config = dict(
    n_layer=14,
    d_model=320,
    n_experts=96,
    experts_per_token=8,
    d_expert=64,
    d_shared_expert=128,
    activation='squared_relu',
    moe_layers=[0, 1, 2, 3, 4, 5, 6, 7, 8, 9, 10, 11, 12, 13],
    router_score='softmax',
    normalize_top_k=True,
    routed_scale=1.0,
    balance_loss=0.00206,
    balance_bias=False,
    router_z_loss=0.001,
    router_noise=0.1,
    n_groups=8,
    groups_per_token=3,
    init_std_router=0.0141,
    lr_router=0.00192,
    n_head=10,
    n_kv_head=10,
    head_dim=32,
    vocab_size=2048,
    norm='rmsnorm',
    norm_place='pre',
    norm_eps=1e-05,
    positions='rope',
    rope_base=10000.0,
    rope_fraction=1.0,
    qk_norm=True,
    attn_scale=0.286,
    tie_embeddings=False,
    parallel_block=False,
    extras=['capped logits'],
    init='normal',
    init_std_qkv=0.016,
    init_std_o=0.0,
    init_std_up=0.016,
    init_std_down=0.0,
    optimizer='adamw',
    lr=0.00175,
    beta1=0.9,
    beta2=0.99,
    weight_decay=0.14,
    lr_head=0.0113,
    warmup_steps=321,
    schedule='cos',
    final_lr_fraction=0.03,
    batch_tokens=[65536, 131072, 196608],
    seq_len=256,
    doc_mask=True,
    train_tokens=655500000,
    steps=5317,
    dataset='wikipedia_en',
)
Below are experts of layer 7 (counted from 0) of a mixture-of-experts language model. Rows are named router (the router's row for the expert) and show model dimensions 160-319. Each number is 500 + 25 x the weight over its row's rms, rounded and kept within 0 to 999. Numbers have three digits each.
After each expert's rows: a language model's description of what the expert responds to. This comes from a sample of Wikipedia text that the model never trained on.

# expert 50
router:540481541491507498491552492522486473484461502501481507488475493481490457492500507540471472463485530527495443542455487514535518478448477500497522541488493534491522519512485498509516494539527512468517470492544504499470483522502492535554500523498522492471485475510534464507536517474488456488538483474520515526515482474489498500491503522486534500511472538500534529505506479469503540461524536527476480481518512508482519552517481510503542515526490505460473487494482517530491510514515506
It responds to: Adjective suffixes, initial capitals. The suffix ful as in Wish-ful, doubt-ful, plus ing and ed endings and word-initial capitals C, F, A after and, of, or a quote.

# expert 59
router:537460528486512469463531513533488476488480523505478508522464491487477483475445541500513469463499508496551481504486475481505503459502471509505519521529492527500523534537477533514516521551551519463509493508496492525491511539512475544504487498484548503454494484532527458521517496460474486477514495477523537527519512477477465495488511510487521485477476526512532471481490487493532521495535506524452475516508504498475551500497525509504532497524474455479474471533480509507474547545488493
It responds to: Compound parts and institutions. Second parts of compounds and institution words, such as Fo-ot-ball, S-port-s, house, and city, school, program, Street.

# expert 2
router:505486531506537481456538535523510491521498494499477477498493492482437496481448550509467474468491496509525464481480496494506512480479485533494500512504485515473533552514516540559489481555527517479520510440548542508484490512509491503475510532466540484468495491574519451532504474475482513461519440520520504505516519521505507471528487509498505510457498531481509504482536516491514532487554499506493486516481510526485531505495480496477545531537509480461504471540478510512466491498541502
It responds to: Years and split word-pieces. Four-digit years in tables and date lists (2023, 2019), plus mid-word pieces like s in la-s-ers, La-s Vegas, In-s-ecta.

# expert 13
router:499487522488485462468532538536515443487483507513472498514487498501479481486465517523455463455474525516508470512473489486522527489484465518472517531488450529485499526524500507515517494506539544483509511479511526510491504520514488507485493492484563463461504479525504460512555497508477484455525478499523516511510480495468460482512520530479512490486486516511513489489543484479519553481549519518478501511541534497495560525505494499490538543535510487485481491524471501535490498510519558
It responds to: Noun endings and heads. Noun endings and head nouns in technical or institutional names, such as aircra-ft, plural -s, -ment, -ation, power plant, State University.

# expert 5
router:534485518516519473493545513504450442487509530498470492486469479460498505507478527501506493475464496523498497514505467464503538468478501530459536535502505515514530519515498518519521506492543524464544457495514521520492521533517456502520483498465541513490456465521475463510487511462505454464520488527528528522522502485465496480524500547476521527476486517508505502478505511477511520485503514523487496514485536520489530509485509527508521502489484482488474454514481550505485533499535519
It responds to: Prepositions and suffix endings. Relational prepositions such as between, on, under, among, along, plus word-final pieces like -s, -ed, -ing, as in onside, lasted.

# expert 38
router:525483502478523459488534541488532473450484535526462503529467473510512478492503512505476484483490499520519474492481519476519501481489460511484509535574469530465490529509500527519508523499494493500516517488505510479482522552522482553513454502486545480489485496516495506533539481498489508482535469498534517526496510519484470487516509486488531479456478504504537506474496503458514546493520513522477505517529517538509534561497509514476545495500457457478496473522460491551500532518517520
It responds to: Colons and infobox labels. Colons after infobox field labels like Genre:, Tribe:, plus plural s and word endings such as re in Sco-re, te in concre-te.

# expert 34
router:503486525491534491469527539552499485496472508544505492502463487484474479506483529519517484478488520494525484480516502498496517466488473515486511500511475518510504535463489525533494538537525525466513516479529510474469538521545474524472499525449528489471505491527522500506565468491453507446529472462511500537527511508450473482508527503492520489492494531475548509472525506487521517458535506507474463474494477534501514520496492519443536500525461494496479497516472498548481508533533502
It responds to: Media and sports nouns. Nouns for works and competitions (game, season, team, album, film, series, club), especially "Video games" in infoboxes, plus word pieces after c/C.

# expert 44
router:532498512478499468471541506507471484492454520517495467504491484470455472509481544533469453484493521523514483519453476478529517494499514530487522529519507527504495538526488523515514504513555527485513501464543538507505513527484498490541456529501542457489447470503516497518538467486461477464524481464531508499547508462488461461522518514484515525487464515467524507493510510468508556488541520529486473514510531528501500530516507500489500501518486480492501450510514513514464517538498495
It responds to: Initial letters and digits. Single capital letters, digits and short pieces in tables and coordinates, like B in Billy, 3 in scores, °, and North, cur in Ac-cur-ate.

# expert 23
router:512488523473521445474527546500486441500489509489485504519475493497472480475485538517484492500508519506514481494482517483506522484465515498499539541488478541520492532503493537532506495501520553467553503457537512509489513542514478512482496508482562496475457461549506481508544489500494499482526489481520515517556503506476478460508500542481521487509470490478531533485520532428512511459522497552488473521505522513523531516482514489462536494551502459505514482512462509520505471507519495
It responds to: By and place names. The word by, country and nationality words like Japan, German, British, and inner pieces of place names and words like Ener-g-y, Ver-mon-t.

# expert 8
router:516495519474526474453551494507512473476477504492485500515471490481504492498506529527498475486493517526512463497484527450484520486474485480490530550495516538493508523549481509502508511549508520482546469492507525496457529515552487513488498462473528470492482475521532475493515501477486452518528488487513516520501518437511491465523472507504524502461495543502519553456532510461539537503550506530518502505507529567510505486499524497511537507518480496476494457513475496535500531520489522
It responds to: Name and word fragments. Mid-word pieces after a stem, such as all in sign-all-ing, ug in a-ug-ments, y in L-y-nch, plus given names like George, James.

# expert 47
router:496485547483521463470550537504487502485500532525473507496489506490474490481496527558439499480471556529523470481463482513542522458456495533477513515527490532472483539499501531557507530518497520511518519475520531498503490527502493500489501537466530496458475492559530460500495483459471519484499468511546527505534489478501508484496504476482521518483495525503537500489524512464534541476544554518528483535479503508488531501482512496507541498522483494469442481507489541491472532525491492
It responds to: Name fragments and table punctuation. Name parts like New, Saint, Mc, and middle pieces of foreign names in tables and lists, such as Ha-gan-s, D-ant-e; also dashes and periods.

# expert 28
router:522521544484506461467529525537467472467516521548480498499477478503493466471481502512495456473483487483514459480477533478503525488471481510477534499518450533459510549498478521479521508515496501479519538510539498520512535524519492522479536497460523485475473481538494516535560457501445467468520484472525508521505534496488503494509515480503518470493499536467513497497507505479538516476529495528450503514512489505460545500489516533460554522501467495473468509510480511511473526559521510
It responds to: Acronym letters, quote marks. Letters inside acronyms after a capital (PAVN, PNL, PGA, CFML), Gra-m in bacterium descriptions, and opening quotation marks, often in military or political text.

# expert 62
router:501484565486526488476539540516464492506531500504502477478482507475483466455443534496478519494483550511512460507494514487525524508511486488481531517506494512502489538496498544468523510540517535486541468462532514466488525514508467506507511504504551489456493483530531504496473476481488483481517508498504527541563480502492509461494531519494525493490467548488498509513518495478487517463517526547480475476480512512511507492467512516509541491553478472491465483522470495496480500497481503
It responds to: Name-opening syllables. Opening or middle syllables of personal and place names, like an in Ron-an, Con, San, Man, New, Lu, li in Napo-li.

# expert 30
router:499476516488528465433531501531479479467474513498454482476478474478493508479481527500479487489517526497492484514500507476501532466477460503453495517512484513531511539539478496472513516533524551508511470470516529484451501537543488495507481487482536466471490478533509471526521491492466476501525453469519479525509538455479491481503499551488539524515490488494535524466519519517524522521551509525497479515506474520515537498486482492466498507519483497509479476500491534512477489518545503
It responds to: Word-middle pieces, report verbs. Mid-word fragments like um in Consumer or im in approximately, plus years and reporting verbs such as announced, wrote, had, published.

# expert 9
router:508510558514523477480551491582460488507499519502486505478497492481498497468491515517495504509498550502533464491478516485526530490481506522482531540506485517512497526517497488518494526570513534479533455483542545508495533559536459481507538535500542447446482466503552499495527494491472507448531476485521522518533499476465504476513491535472526521516472531506504535481544500472484523466521504524474498492482514510492489526461474522505534496537473464513504482507510507498482546518520480
It responds to: Prepositions and re-. Prepositions in, for, under, and word pieces inside names or verbs, such as the ry in Darryl, y in Kiryat, re in arrest.

# expert 36
router:521480525501527485466528521510484507479481542521483504451472483461446508468462531514481495472478545503502477504493473473561519504517498492480511507514488548489526543509516521524497497529529521491499490464509538497521522520529505495471498561477537504487463507519564474514493486490461484484541497499502513547525516485488458477486488503490526510487502519468531535488516507473513542483548540489504470471516512502515510496491520535479549501541498515445504479508479504499478529515501508
It responds to: Spaces and place-name starts. Bare spaces, and first pieces of words or place names, such as N, North, New, San, Port, St, often followed by continuation fragments.

# expert 46
router:554474523464515490501546514537465475518468532476471516476500488471489471488475520507487479474513532534540433492482474478525494443491478542497532515556507537514523542503456507509476519537505532488505504469530504532508484531485503512486522506484551516451463486510506510529512493440464482464531480490502542537527504472468500462521515510470503498478456518488518532471509529480508496495520538500480451465503547481515534529473521497494509494512518471510484464559515533488469553523511485
It responds to: Months, numbers, -ter pieces. Month names, table numbers like 1, and pieces such as En-ter-tainment, Ve-ter-ano, main, part, total, continu.

# expert 21
router:528477509464533500498527531546516468480480544508488513516489501480466472460486531516476448483484541519512449478500459503505481475475483518484548513514461547533531542488487505510518537539486544488514514446533497517479506489512454524524519505483530485464457452521535443533538487499473457493521487480523531542530493476472526463492529515466512520509460502506513507505494482473497506497560518555507498503508504521528505489491525489489516508514484476513443462525507516529493512508528514
It responds to: Name pieces, spaces. Syllables after an initial Z or J in foreign names (Zhao, Zlatan), plus lone space tokens and digits in text or tables.

# expert 41
router:508470536509522490485548516518461522501475557494479532507500496460474481494493542521477469498508540519540477508530455483499517490471483501488517533539503517535520537511452527504506517560514527504514471464534524500536506513515464517497507543490567497459474473522542472533523514487493465511488472477510523536548510494473492496509491485481533473460471526493529525497553498459521465494525505507506483485496503507499537501480521510468537532510495480504526466517506503521491579521497490
It responds to: Name pieces in tables. Pieces of personal and place names, often in sports tables, such as the hyphen in Al-Sheib, Düss-el-dorf, William-s, LaPar-ra.

# expert 39
router:509468510490530481478518503513486476502487489525454523499508513472492461504500497514464486446483537541538452520512493499527543475494492516488520499531499525508501563541530544509508504519501524485547511492490542504499513500510510532492514538473544501470469469512514481506519499479475507462499469500520548498542501506465472462494523483496524526482454537510505527485499527522506516456536521498469475497494520539487521495477537554463523517539485501477475461508500513505499528502519517
It responds to: Name syllables, abbreviations. Space tokens and pieces inside foreign names or codes, such as ter in Péter, L in POL, Mc in McCann, us in Houston.